config.yaml
num_hidden_layers: 9
lr_router: 0.000728
norm_eps: 1e-05
attn_scale: 0.0884
tie_word_embeddings: true
init_std_o: 0.00518
init_std_up: 0.022
beta1: 0.95
lr_head: 0.0084
train_tokens: 657300000
max_steps: 5015
Below are experts of layer 6 (counted from 0) of a mixture-of-experts language model. Rows are named router (the router's row for the expert), gate (a neuron's input weights, with its number), up (a neuron's input weights, with its number), down (a neuron's output weights, with its number) and show model dimensions 0-255. Each number is 128 + 32 x the weight over its row's rms, rounded and kept within 0 to 255. Numbers have three digits each.
After each expert's rows: "comes before" lists some tokens at least twice as common just after its tokens as in all text. This comes from a sample of Wikipedia text that the model never trained on. Tokens count by the router's weight.

# expert 3
router:142125114118137100097192121181091132156116144135056186166138139169171077142180064197135129154095066107149127150123136137156094157062123111173127131126122177109148168095234156116129155101129147133125110121135079169116157137101179201136134155099136119197151115156105150092108119129100106092137083162145155125158136168153126097138112160164134185142063121103102148137084142164144156161130106102104134107095110123113128160090161110128147140079094104102128105140182153140160066132144104170138167092147072075116122170135141130143132156144197144146124179110148132099129175078082086069125101154167045124094148085092146151108167164127086090144191095136155166121055154206172123168112113090109086135130106121109151103159157116122190175197121142149157123139168135084144107175139118
gate10:172133131170073121158154101172128106157146113159160162080124126101129131086101111087152097144109147109124134159127153128167114110188126120126181126104149163103152062171126141116143142084088128122181100108085085151090129116145152106084151072199147187141154108123122133168159142176166118201093065100100133172149090123122120125120122143123115136174191081167090082190155150110100101115138162125136108105101087135081100063147083087114129136143077140122156131109029159106125126044111196136101075126060106134081046120136140085116140163121073096135162124119172084158115080138105150126117138113156144124154158156120078175152100174155175069109153159115164103130139155088087162123123131131150126153116145150076099172073111166124119195137117178165162115150124134091100108100215138
up10:151105117155088141167041080130114105154137114138171120121052109099102151073094133165115088131110112089088125113183127151102157111132094145164181098141131084125113109108109067145169208109107134154157112115089124129102123174170162090114192109155171038081159128096121140113104133108101091221162121093150116131118109114223106123146178131159148103114126134107122122135125111127136163106131084125135137115087094139136095138111168131169126172078154188091122022175131146134111089132108140133141071115094154184120156117142165160162067101186139140104124124091197081077187104084136115140125078101104113067122162156162203113197127120144102071155123105126113099147109130106154104134127100125134113138155153128063112125139109161132129081100153132125144150196140150059113076127145139
down10:135104139124158114195098151091116135098128140105108129133148173143130188110100090078145126150165075117090154164119119171118128059133097163096139133103133163142155093114170168125121112160130139111054193147093165168078107131114060110131117127110144149067050183130093114153112148123093092115136097123124137137089088130158103065056085142169154141057081137189079082140143121105141110134094203131100164135136149177077129122154148218108096138119161151206127162122127190118095074137195101118178128182114130170151080138088116140155146070129103107147105193101132097161170126127162093070115177091145076097138119119180103121182170118104169126138068066158132142088134141159073131111164102131151126133146156176125112147161079108145127114107115112149119078172153165117131126129121123
gate11:129170093136138131128115158144136206137116139113125118097148127156145155106118118157161078108111079168111146140095143090166075137155104134138158119104145164161097140109106118077138094119072087097092118147146171127123111173077155217190114130173101230111104166104150145154086170148102193092149099193149141157134119137061151114144145066120132118142121108106096115121141095108132110091143143116072160148124128234054131170130094131117026173137168142119103106127154157141131133114179100149165086104175143144127112129172159138129118201123110121141127157164142056113140147121083131112152119134111157206149121173120147127132122138107214142135091109110099062172119138110124169129068145204102106120125125143112131184156155085172146125160118198117063090100157109151118183110126125
up11:129145121125148138154111139140046153133170180176103109118133117125102094194155174105105107142097118111127129138128169158161126100108116150139124117143104123126108147081166138157118123122113107098183109116095079065148071170147187131115097119101111120058171115165111149148159123132141091133111077142176140115108130112171135160155150125118064106170141182192065163183177151135160162123133111097094147106107103094179144137178156122127122116148128150130166195079106124166164078141114075118160090086140140178094168126106092098183096169086151162132114173099144126128160113139129130116152105161178126175152055100055134134131134212146144102113131145174052111168160135092066130150049045119099091097143061197075139077174165139115135120093099165141138135095097176143107135102115093
down11:117098075089158147093132138119117095053137117159149178126156155123141135155100133102183151124095144128062141123105125130068164076225125096094124112130135242152145133118090134073196038133090130126132157135141139102142166137096108154138154132065132139108131213149098071129105057181170134162134169090060118252131146153126122059121153119135085144129149101129095131118117119146114059122178131139128117128176134122113115171164119064166101141092130152093064149124162126143137126165135118127080082131156141139125099106112135086139165134128147075163125185119101086093173146118137090140148120130130192147130145088157112170094102135121135220106145175131140083111102109104116141079131177121130152176107157133125123070138148123102156172150097132129097117152121098126147140099142162
gate12:123096144111080199120116114181060140176101095125148115078137115106106164107188142176163187102063095137111166153145139104135157108149102120132164113067115087196175129146173147139130062173114150140168111136104142120132113114142118196090088138117115104173106194117165118173168053161118127141084103108071134084083153162144175134159125110163127092159180076112055121061142134116151161171106089128191102108156120136120128101098100164151145052110133151147141166117079134148099104085107155117065164117093168108127104161084111093137113131113096121113119102167209095096118082157126131114143154141120129139198132075092131138127152091117133123104138125084086146082146121113073170215161145124132043114151108177130128138164099113123101141121142075121100138087078178141124124148151153
up12:165134088065137188140080124139163132142112159117093123195209159118135156133102148113162133127176125116134091110155088161147121137131158119120133133111187134167163125162119087102109117032124170140120086121100105127126171174145150113110109146115152114108125112132203107143113141119115150117102160054118152181108125155119135144138077058098099076125098086148092079139104104077135191110086095171049176108113131187150147070129124100123135149165100088136146064156096138119119115124137139189150129120106110089033116099087139120133143080202161126190194105165113142155118108111129132078112150181163104112124142120127095139182162108127114072137119124172135120130116116160106099101095080127113113098086152078140207138118198113126090112110094133151150140173176151066159096079099059
down12:157120144109120124030152120116140158114083080178123118137187122169134159138108049185131150142128120122153105142173123145157146096138174123144092197077183133136075178153113128132145156114151087150137184157165167147061215136119217145141134127093176171093118179147152121141139200111136160169141126151124151196128107148087131091153130179108084117162104085168122116158084078117059068097150122146139159096113147115112152103108110112141102189149159112097146102110138116169081150089185132153179184109157093123122080116131116110156167156185136167203112088099123122143136175113130123147118127173165153177111110145157122107101088152105175107160126159138102170141117203140089093082093123109080108135126095133162127101127166141158118133077169190147176143082130127133166087121112131
comes before: " the", " a", " his", " an", " he", " it"

# expert 0
router:112115157115131131109092130149160161120113105137140133111101167066094116117076141081100113125126143126175168141139113145069179155120105139119164133152140182143148161164118131093098146076127105161158168172050150156179067165152175085064103168154108137121127117142113143096161131075087009134075143146150102110143152101158125056126098126115097152113164050159115072110172151176122137134094103102169086139157158109135095181182103100179152159096089166143187156093110059121092137144041116133116128181112192147125143092163145122083126145123193081102159161118149104169102145132088096130108139119068139108101143142130186114132121142099158118116126165142112107104142146088154121196146073114174159147167129135105116124124114132180101141119111106116154157124129024149120098068174120
gate17:087109096131140143171090107220106134088128145103084196140113123150132118113129188093089158117159118118191105167041113164111140117137194179117091133169124111140122136162149083143145063102127113114166099075126132154172165102063176176085167076073083178142153109117058121131077148171190140116159140103130095100145110073109121137171135130120124169117103230146169211101145145123118138133113192133126142146126118053129112129124097143120108148118173118140079091130151078160104152093169141114101114145096112136164104092101106135102109142132110114120128096164167135157188098135177142100101139160099126165098151146140075190128083125111187144177099124134185120131150145113158073174191120135110144177145135149110097176138087105134134169139124167140106110151129062090166116132151184
up17:125179080099079111139107128127176112126136191107126127091130123131133127118139143089138082125168125117144147017058117123158113147134054119114149122114101101192095150087102124203098082185185098190140073179172112174085162117146079134077137151114083112079132132166152138080105085088162085145155121158092153066082120147181171060154087137110120139120145162133137117125114076145117142140190125125111155100129165100159124152108126070105148152091069214120181142107095177144134114139163118085145051150070159136123142074071128120135128079094131144094075048151150062118101128099097168130164129150139140129134121116130128132091130154144108132159109134106095147200144106131123151138143087118123127118088142146104122150099127182134105184125060171123087160136135137158136114161105153
down17:101141082170096169144140123163046106154120144161176165114102082113175133096162151156137118128124107130160146151079169135206137101193080129138068132146109130130137134125064108084134117072102142104122134169099111121095079089119184167109109087141132156146119167164182101161167187180154017115107151169171087094124105107074134159122082126134111109081153156134069180121120149124146152146090208197130205110158122121130109099111141148172103144081106165035122147115142152082127189106083136139142210141169159089081129116116093153140136153140114151141115201130119110154082116061150088116172108166104131105148108142081149154141101124163167141102119081128126132113164121140116109150117143169109077116146107100128125114176116165114105132128155177162085144074151121109168102123136106
gate18:108130117148104146171122163052159117130107105127130153122127139121103150132139084102149161120114137148132106050090105124154097101106115133123115142175107093156093137093176156137110101170103123123051111074138188145095109047189094154142149137108143152089162109096110092131098069089135123085138146132118148040096079170166106070108151120076117148169094092133143093187107081148105116153098108157070104074087124155112151127141141150111110135115106124154160191194104125152147098134105105106096096175112109078160119172170088150216095157138118121129132114103135129100123069175074092095101201120078135111090164158073113119191120104111125105114143114111157191122123114222156076129153134102146141102168092127127115152160174092069127102142102072154157078142115112060128173130111080
up18:151177109117116179127129127151108133131105168119103052117136174184177107077112119140149139118111103154197168082110092158196131122103120143097091118081116179131090079151109092180105098156149096140111066121200128161080163091095055164101127082142136207103128128118132109160128154103137115098176152100095113154166140082207109101117172152083130160076075101131163124136173122169091235158128171079117101145123100167116139181095170148135102093098104130106129108165178155143136139129096125183128132061094123119126099123101141132212105133100169166129090139130148093121161101077082098135144108155147118186106142087097087111114149161138071105149164113161113126126174149096083087168179156152137144148157148172103135154098119143152104152117105154150158126172093157139177091144186112
down18:126150116120096104164094148080146131147145082081169118101137154210115184084108093137134096117115185159091170138123150106122133130108142106113188145083160148111136172114132165172137154081112151120104140109086151143106082178194215124081177166156154190084111139131097082133071130113121076130154128142180207174159150109135162138109073161172118104217095093183105097147140124095081179093100104068166151145136113137092131123148185108149156105132089067153140113063117148142129114135121085120101100094099129153124127061106193131054084119145111172116131129153101110122169043174122085145142105156157097094128151160115168161081116190127112126115184172095157147171155120122123119094101134130139146142160147090114164120171154074123171149114151101144137100160125096092183106122132123
gate19:120146095124126128170095173105085091131122175088066237154130146098101133154148127117150149124140140167121110084128111117065092135138117106086134166105103105117108110197166163102124099115143071191131134118090149136118082124091170151190141167104100141103087174120124114070081141121151128112143115104135138057145164109147102119139116112117084117124133128129136102136051070138156134179110162121120137116166132149130160071137165117132106148183070112047120142140132096095127179090091128143189055141147139119107098136153116145104115123152164093027169176108149177079066145181127146106117151124198111103080102146153165132111153112066086150131157137154118199090157138124194090110162133078147130070086078111162145174143138136192171144091111064122120165130168141146122140155122148
up19:167147093184124060141148150088093175130115126082126113138139118152125176165159140169164143128135105077156169153152145146159170110111117086100139164141119145132113181127144065153138119111074196126165201132117123109135102083101100118108143163164158169141160145137124119114142148135138138102124071058169090153132165118118149162154127122144126153124085089133121128085128084171165112132127158089124150150180098133153101085118074111187027127114095121105093143195161069091116137106125121056105110129128172149152105134126231138161102137119085077092095072132138117083056082156156070115100081154082146153145186177120155113048146111118112120157138137136117116123117145150170159190131138120123165120202166125107096133097127085183136160134082116091070173157066092126178108103131118
down19:132168130062167099112164153133096099098159128080181129169159139151135115162135139148143097129140132185116204143127099085157110149180115137108156115179147138157122114139120145176110143169133130084078173148132106232143132147092171162077189120150152149096129074168084144187157094135132104153152153152119136200145151110105148153095096130146217116128100158055110148083119137107067169091161098129137113142158127190160080160094179137114123079152127137131110113102132138124103121165147121171138127172124130179109155075081141144068127081097119057143104145087100093159167137137057137136069103046096105067093161185163118150123110115118117150081168185094148153100152130082126123098136122164136089096122160149140107108190194116066146114157116111090162131150153105100135158095131150
comes before: "1", "0", "2", "201", "3", "4"

# expert 4
router:128134101118144111081246136087156151097197142093074167123129131121146139131117152106181149138097167140088131068107084137150120160128160076100179158107134133108083097147074131175133053106188100170121154195168133140103093110141101154130147093161165180098110116136112149117139132119102154175113123150120130131120105105099168172119102128109133094131165103132139093109114161097187146072186142173138142156148158131133155090109101128122090092134140122152171138130086157174111136121110165098137070165120145084091129124193129135148089112140100077123143114123080175127173120157118184126123169093126140113141145091144051075188182206113106178142110171147170156106166129183085128100099082144127117182075132126130098171066200116100091139161120183137101128174187150105093139096191105
gate16:109160149115083171095177130105090164168137174151107151172159142141109062156115115133139159105076139128163176150173185153076120136212175092160156137117130071103110112115193093132149186160109125138137093146132133110113132155161090107166109130101098131121151154193149112127124175146184127164161112124131098156145132128108173139166108121126163095182110094106117191133132092078145119077148081162159063097166153184087122087132120121135127090142127140165183151097140120136155120122092141111110187067155108128150103074059096164113175088141101136146153107157093119158107048135081069105104134148177088077137091127126107154158141116146128178145167106185119131182149111143096094135105075135155188117059125161118157096149163042139135090099111126108188055179171155100124114150110128
up16:123209167119129112159109128142136145135149085153160121172123110170125173134087145083157136193143116143161102173118115118139113131116174152122132138158124166158150116135076094056110139134087134126172153106179205113125157089109098132109188105147114159178086098162105185121121144145106095156122117068165112159142118088116150079150150152093112128132150106069149148107191159144089142181048206117176194125139147082118093108119139168102138177143157137138163124156110158082048097152155129151072131186110152137139116165115132085164137189131133154143169157132134093105150140128151179148105100114094110167146131092123105150086167121132145109137113176152134064144130046169153071102101138116106111112095135091206122118099092216136127161127089062186115176074104064105119130122090124
down16:100017100161138122120121151138130154106100155078093113116125137103137217133128091157186105089113129076135215112110092143115117235128127198104101151159124116150158120151124155107115145050156067102117157136065062090176164099098105164098145131071142136091127142114119123119138108149108199092092158131134097098124110121128077155113085154172132149111081150101125087125110110119092126163133189145078153121128178118119147142100191122132198191116152178117114073157086176160118133112171145108147140116105117178096134145132102123138115135144128179151122126157141159087065188167138162111137105081125102156051103115131117100115184102116128080164082165090088162113123139107166152121160131126145112083119114122124138101084142110112062185125117103139059141080154180166119125138149130
gate17:061100163080124081128137167144143163111137136116144102127118162183187110138065132128142079134137131048140097100066122148097122182099076140101125075085149147175159112069161210114090115116081083133158164129085143111197112160063097111092102131092163088138109101122161112186170153125099174118181111115130059135150153145097120186154115142132090105091184170162149126133144125113156148105152149164154132083122136089145179103105112113117108171108134109131202119112131108107122117157142173114197142174062166131094062169099128154096126076133116110135134101134145103119119117157088131135121134103123172129127128079171118153166154176097169102112091107151110142130039108094173101156122104144104038127110157166103163149118108089082106142148128134089124106137115081128062106085153051
up17:124152148103129119131133138162144151175133168136125140172170138094082142190137121120159120131199064184151143096119169126150164134156189137166159132166131115090078169124099114146147096080112132125180130087125145109127060070137114085140167160068102114106120093126130124140155146209164080097209199125138181224187106123134116132110128101161056126151138133143184128071074152150165172114112178053139046124041109129148132144090104151125121125149152121113125172088131150156178093149125072167111100131140100125112106141167125097075127125164105128097103107161151121117096137115063146119140137116118182093106150143145148182080080123159100125121175133132066110123119146148145120114103125122125105132114196165157086126123175101080136126055127111162147147042129170141143128156130122
down17:132097111102116103105153119140121136110150175124136154132165087129171151098055139141102125167114151138104107130080042104103103117114142097187081143129107146081146109100082196090114218127106076134091118154198159159161109134021176154086119162164184158128117125160164148113123115092130153162136097136098096095128153133185131180156142170149118128130124169136081116187151187087140127101189111139182139135125173138152139107154098130165138135110144184101099136159134129110048104102151164091170154100157142063077089096074078150091166156143137140165134152181105122127139113140113104196125098162131185068142141097178139081160137202131067154156087110092110093133098140117144138107170137104134077171168115147092151112153115149087106128124109132168084098175100115097156105109082130
gate18:111123130168185156098133107132191157120117080151172103149138100158123166074157176073135080132128090176159114107111093050140132154104161120120109130119081164122153167116174128093149134129092128082129183095070080163126115184112111129061056091113091165124076080094203146102128126163095102071138071142105160148072113164138069186147104150129076136148102135142110107126079161133181150137146119155137132149098141152104131125141120131165116066120123167156091081145114163119110166128115117171171159087048112127170083117073150098183095133158122091173121121145142105146131120108120119128187147123172137142125098132096126170176176146096139141095088159136131111110121196086126142115199208127107155083121112134176077114144146155108104141173182122096128120177079134157134183092060101
up18:130113125166109129123130122111200177138068134133126172081135125155103135122180145098154126130157080155129113063140112097098090082128129131067229109090116144169152170137133139107120198142137149061084140109119136142120114114060116104111147129151105147107090091177106149101150129225131137122095110119125166075159167194146106099086124165088079163125176153093125140118130159140091155170155105161135168105163112129119094125073113099126131126095173152182092123173102118095076101175091097154114134095148102138129089159151115102130098133116060080121103095169160117080109134138074074132189091168120131135106106187151126148157139112026151075118127106134132119197122122161115121147115150128140156163128141161157123102096161145121109173111134151127081000180116147139143119143166100
down18:125079135152124138118146126167170114112130083126137115132112138133146113180123172173148145089129164130152067108142151143150129156115096061113096109070128118099130078090096137128114122152177138177208124150107120088087079151088086098139145096079118118075080078164110148180121115129122123155096154152164119253187137170125159123088070094161150082155104160114071154124123056138090088184139094132114140138058120132111091140119111093137160110130106117128183090149185140095133100099058186162140121130145104157076140136128087187131139053160129140077112137163174106103113182204115135127144095125115186116115128129102162151136131093148144092163134111204081141092116136121109122133105093175106161127135092139161090115145119127123182097198119102163161131105123140075162191118153190
comes before: " of", " to", " in", ",", ".", " and"

# expert 6
router:161145085163184153145118111150087143142084177132174104165176121068092187121107151149098091103157091124059051156153159077092070140151191114096098080132128050101152113080136102188137079151154135097149166144128189119147160181120127166174101108167090173089110142175100099164139144166145182110152165119110113137117175073119173162108078107123138126075090107110154078118100149133114146144143141108107107135113085153139128134116163152162086072114135081180131100140113142149126103172166121080171122124159107122116120127139124156158068118082101091141148071128180118148064125086142148136152145076134150161136033120134131111106138090189087069119133099132187127157138146153103132153072110135094133131173129084150117133120181185089079091121170109155188114118152166131145122077158118
gate10:136153126125136139183152141153133150148150131130174175164159125174183133163154147073090116116172182196169125066073172112094061125119136105126137114124152115158145170105081118147113051173180053111127172139119115162124124115090100103148128091054172161160150120112060153145147088177134126109143133119119102097078159150151149135100140112138108131168079117082142097151120118175163155138086158129140115119149131124134179153170126114111096172112163143125111140133174109121191145059134077132134186110101065105085143103092128124101088150103173095140147118100085172155062065108159187118126147109110140173051052105183118101120077126135122127116210162124111102139175132159091160177111135145097120034146162172090132111104129137115101110141129144100090162165096125076157117138089158
up10:180184084172110148112107150100119179116141124170144086118129105057167131165139132100120110117135137101154121122122113177164099081127136149160154100105041100084128110065085099130115130182127043086060108116167091137160119110150136134076046153120118153054183101093076135116168089171141117145117121137142125106158132204187155137118118128136151046122070095093161070134127129165113189147118107133142165128092145158093135147110100122177116140142095164061150103121129141136121119128134130145104127125148084130166135121116081119125053217153168140175079157096195120148110110092122151135134125129131134112105135147096131114108055147125114090125144137120075102113169134201108122146177150160209113108115119209153141125143093177088128118184169139130153165107118142088144173086148149
down10:115135092138104165132150131106124189106178133101135158081087145164165099100136097135092156093122163121152208137101102046142120129138119118107149132087146109160180140182115128111167138132162181174092159135137085089150133106143156119189126100127096157175126125092152091194103123056165113109070106105074101103103127164122132139146138175096104167103099111144126107121152135130132154087085176106162018139203073158069223170093166123094137154174120105110140143097113163143118140139156082148096114107112196114064187145156101124185138148137118108162169179133100134106116119107059158157122069134171131111100141141149055136141122137143085167095117114168134182078137134133084155129159050117052132109152121145154110095131123167149097149121088143144132150142155113183141095156134104
gate11:140069105148173088164124149128110137102128103135138170111198199108089174121184165120074176143098121129103147145099128129073128147103134129195127102115111125106083125121141124152107111100167088133204155096151144119109170094165103084113146142164090083162120080113107136105125077093101116076111143124119139101149118133125139135123141091111094152120134155070150143111130079098121134152115167111177196195155097169138159152162076068125088145088133135131172095118111087109085098132082090156157183177123109139165083100124059144148082112123068097141138140134141124087142127117121154077086116155124130210121078171127174166121189111141149057180150102095201122142144157126113110137150104144060134158129153156107046120051111119163087109095126100148164086125058172102130075132185113
up11:053088120095121131085161112193096128172067163143141085115137160130106113212192127118155139129145185133118151064133079091123150137147081100111086167134076121040126123118134120094089061116092131151089119190187133103104090171110104098122158160138120173069137086157078149157129117128134064148140159158137146112152108159104162116148121160081103133162146079149159112133065156111131124116233139126128153132135194129142183095145138164099142154162095121154138143120136154150108146160096145126145119089107120157122135114146097147110186132173110178148136099172090132148114054156108145116169174142087151123142112108156125173215157130085089119112153141174085066078178102140136070119116198162133123156102132109131141143108143165135222157081126139158163153136143135124163160137098140
down11:155127175083183167131111132142159092116075098110135145128141143109145125135091138108087075113144145094164138106131092098113179134116128133139139114221171153138141137106098135080060117151118091091094077134140132148105117134125115153079127087106057120160107068085155071150115151200114080103113113139126096085133105104177109098234157119178093136122143144111173118132099132130110153123115189128104150223124138183128169162152160136161203113154127133143109082138117092130104129137080034138135102104134106116096106158101110122114143140097138095123144136140098184105116075131116124073073110152173102119140121167124164090131114067101055142184138157144103126173119129143073147191154099107157118189154173161136170190161112147119198144127149123124116135130126138186119150191083204
gate12:133157136140098093150168096106114178099134083120124110121107066097166112162116111189100067150147161146120177120154126118117129116084190163109097132157126108145184069154159131126149187097166089122141149158191125137160164125149138101146103137118170100068139038121100086161113112109153207126082139122093104116085171138127188172118119139136163111184197098140141141123198155087141121127107186132082146125132114145166095085126084167099117073090160163151158136154190175140107111170123119152077184142145166157112105180114115124197089170144088186151115144126136104084073090085125143158156143094174084092097128074116191147083101111123091160147136148125127140125108152135102159195156088115141138138173146104077117090179167152118151163125150089110147140163160103128060084119108069
up12:146131171156081128169101187090133113203172154156163121113104135068173108069113080195114096130128126156133146138139074102134160094060198136176105150167155147147141169157122149081145120070115130108104167112151178138122191082161127116113137160085134081119160126096132191148181118108132145157110165186076122181128122142110132158165172128133107107123112145119177199098109146128151103163133144157113113104167101139130142127124115157154128130079161113107134090077144161204135154083115185097119154114132194099151088155120183189154153108140155142089143170148162176160139145156087148176195131133159172179133092182113113139176072121087096168167167123080127109091046112123101161092127141153073116101122175147082092097171128116153129141135163100141100154096116167189090144147104113
down12:080088104139082093146099130134121116130136121149118071135163065124086095106085106133071104150148106155121063139063177176069097152107153083122079165116159089059115066143142131167150124079139127101138170149141128138112117133112124092175182084159145109112148148117177172088160141096085147073157081133117175081056096137134143187127149169103169127166119122104121071151151109118087149156124164116097147083113180128124153097149137147132198160186193156105076157115163144139187065106109109141128077101144124141136120088080162140124170129093119130143143189123149120057152175118129057080126124091105181133115157118192133154203173139132138115065108115140134225137128175147144078159116083144141126123121110141146105087137110089130174118147141135137144114134151158116207111134132141
comes before: " |", ",", "–", " (", "\n", " |\n"

# expert 5
router:155126102136124149124156126145111070166103136114152097104126135125170100139130173152134109138166057150102153078103140134103118079145136155179082057121148149124135131147121104156119143183153197165208107081143132140133129116112129095153119150075132091104195171113136165116126113091147118082132081156153196131077156177124115092136159119087093058087110101095153110144093119112095103095127137149171133116069122126145094095173179095106156148111110145154081150127137150100125143116188170155128102154120082193117154110084062101127140078126131177127157137138082090075157143189170198174107114170132198116116081174078125164139114093081157129073104199128085162113107092077081158120105153109168161094098137103092156118171104104118080164115150114148079151166068144162073141093090167
gate17:146141077120181080156146069135124081091105053149161137119127140107095144101103157165141124093108137179127109178125102123116136102108128104138133121111111130075140180107149177127115156103096073158202155131099127172127070128104148177156122101180090141064099106113141182122118114132164109202116145136170158140112140082164114096119100154122138098066147119164100158081152104127111111136110127132098118129167135144117097107099116156109118089121151086090139059151071181178107113076101076071111117121130087196144115131142174186130134195156126099112195126153175134108125157179112099150127178176178084139116104069133093150145120085127058091134093199178134127117067049118139144141066111125096112079131151100088136086129157152080117156168149117054115089166104169093149079114106121
up17:131102162134142083171145117106184131129152150154131083072150143184153113124149178122137135056171111106113151112116079147182095122139139114054118167122166166102161090178136157124105179153171066140161099120102142049173085102123160113109184174125100078125105155145103117107121122134153136111098141129145143124135080153089182169149118077134107109100123164116091141099116104150119111052118179119134130127082103158163137101121109069155074121115140102167152147059106074145177111117141139100145178115118155113114120155169065131112084177133170157147137160151108093151150144140130200142067129096116146190187146086136193170125165108109090169122131151153111082184098112123116135130131170196134149175165184203143115088110105112064139204120177127118169141142097126183163096098176122
down17:164146139145152103155086127149140100121160132125117097089095107078170088118165084150136118100126138092180168097123105118114143126112121158125124123152101178111166163134137100169124140146116159120166115118195120094058139124091103098129130120161105067018116174181167133123148059141155097100191145122216151140060188128152086074122135087092135061134158095135095153113112097141169100099079080126095130121106164121178112148160110151100143140100169121064130150147141138132152132089094091112160086153139132133148125027142182129156123089160106129092103113113149096104166102125105133139129067130071121129170133118122071140076141149206129155088077132138105171053117169132150156142186117126131086081111127085107163076091150166157094136150091175096090103148112150050116115173104139
gate18:164114103146116111141139138090087132063170114120100118199161094154127115136137125097090049121116141147138093117188131142162126102202138140086139153203100130137088113163109105101132149152151086100111136085116130107099158194185127147107143133122117150081110103124111097162115118155128088092139104097084148132074072142123103119084166097139172139154064158096075085151111091154076101076092197157160138174133139105082157167154131128152165187151153163115120106169160099151102098113132088194124122146174101126179158148117134080128131050090166083075127159150135071078113081150092090164113159118168123136101183063164118079085113117173135134119098161091132099178110163155131128120112111108167169109150088155132140197129102124107116157101124116148062121135051143205114074097119148
up18:107117165052184151172200104112129145109125118081136153104154111123127116076147167102093136118207085126153165093125163162137161098140095071092078116135134127151151138070146149139149109110109135124125102150141147092143102099110074192134080109132070102155057087101077172123138102115122129100120100178136074161115104170115193111077100155083148150194121128150127111139093166125111106107135130098177167113175135095080118144112149090072145129084093124187149148162096124152136137109151083148084130114108149136134130148101147182170130130178115126109135223094152099111113155134120149126148119148121192146130107091105165158103149112105113146115126079151176149102104206030199136130158118090140164115140113080105102171145114125158119143150101127030158081075131188151088086113182116
down18:182134186116153110151114114103152242069104115076129089131166086018126081178098154120130093153112087125154123146159122181117116131136130118139082098121127105131075079112166168127139106121170196082110085143173171171143131133092189123141153131131057133156118162089119135148137107121162119160133108155125173095112133085131116058074112119125114081131153060146124126139108180115178141090118107172160091112107147186092121153131138132114169117151176179137164104156112106072135147210120175173125109134134116161135092147167106091093159136069114162126163153112121105155161121148119088125122090160133155155083077154164141096157124127167136099095107095095139076081130129082110143126170170109123145188122197110135061120113156133127127103114106160102197093173105156146095148056114156
gate19:149121142155101143127081123116102170094122132124140113193156165115095139153119157197143136190115113180145140128114127104200125144151119097154141141075128104149102122105158129159124122134127117081114201139171152082132151119143130131132051161135064185116135104096149089080148133177134160144090171151151096141122172169114151144092128092098127098018088133151101100165111124128137146111108151153125073135076099200109129184062201080118143156064097093115130138166114148059107179107211122187151141138127093032110130140088128096115045168173127140103163109196140137156123135155202123124167129126135146119131158117124129113137152159102082158121158131165156159094101142188130105066098193138151122152150128140138102152134115099123106172167141102133104173056112147167107121104111109
up19:195140079173172162123137063098098140220111146148127110110124079071122122151154107108031111103212155134143125141128097103095085133137128217127119102105175103123167224088111045137109164074109074111110087171144149142114101127104140186108130133124156164108138161149125150123096134122124109168145152149091142083151123089120141175107130128061124086157160081155164120102151131115126101091144097126089095090144122119115123118171128172171166123126109164124156131148041132088129157169095101109153125136168134090159199095144159111118130149139141121140106165123106102101145081147107157108150094100134101143123146161080140057105072162194075107101157077128196148157138135124096087152113099112119133113155113144134126098189152186147098090087121147082178188156147132122163150125158094
down19:106143082145139106155154089196122173141101158160114206090130168102127127118142092102124108154144163093175096141090129163152168093130130128140048117110133091143158140151129163133191137125133159112118130125151063072126101116142163126145210119094097098128051118144118088074114156084175152155123087123161119128117118085117102233129181155096189139167114134082144112078135091111143146129110167160080119084177150152155175182091086141120102124150131098100176128143139167177147103161169106221094136095091084143095140128148189173084084168123072090160073147071137106148124176114108137119079117134059138134113119144112197136124133135117110094130108124106173108068119075143118137074172154142101157138190071171158171100094095108150135111158125138116095078146150135113139121125121142
comes before: "-", "|", ":", "==", "The", "==="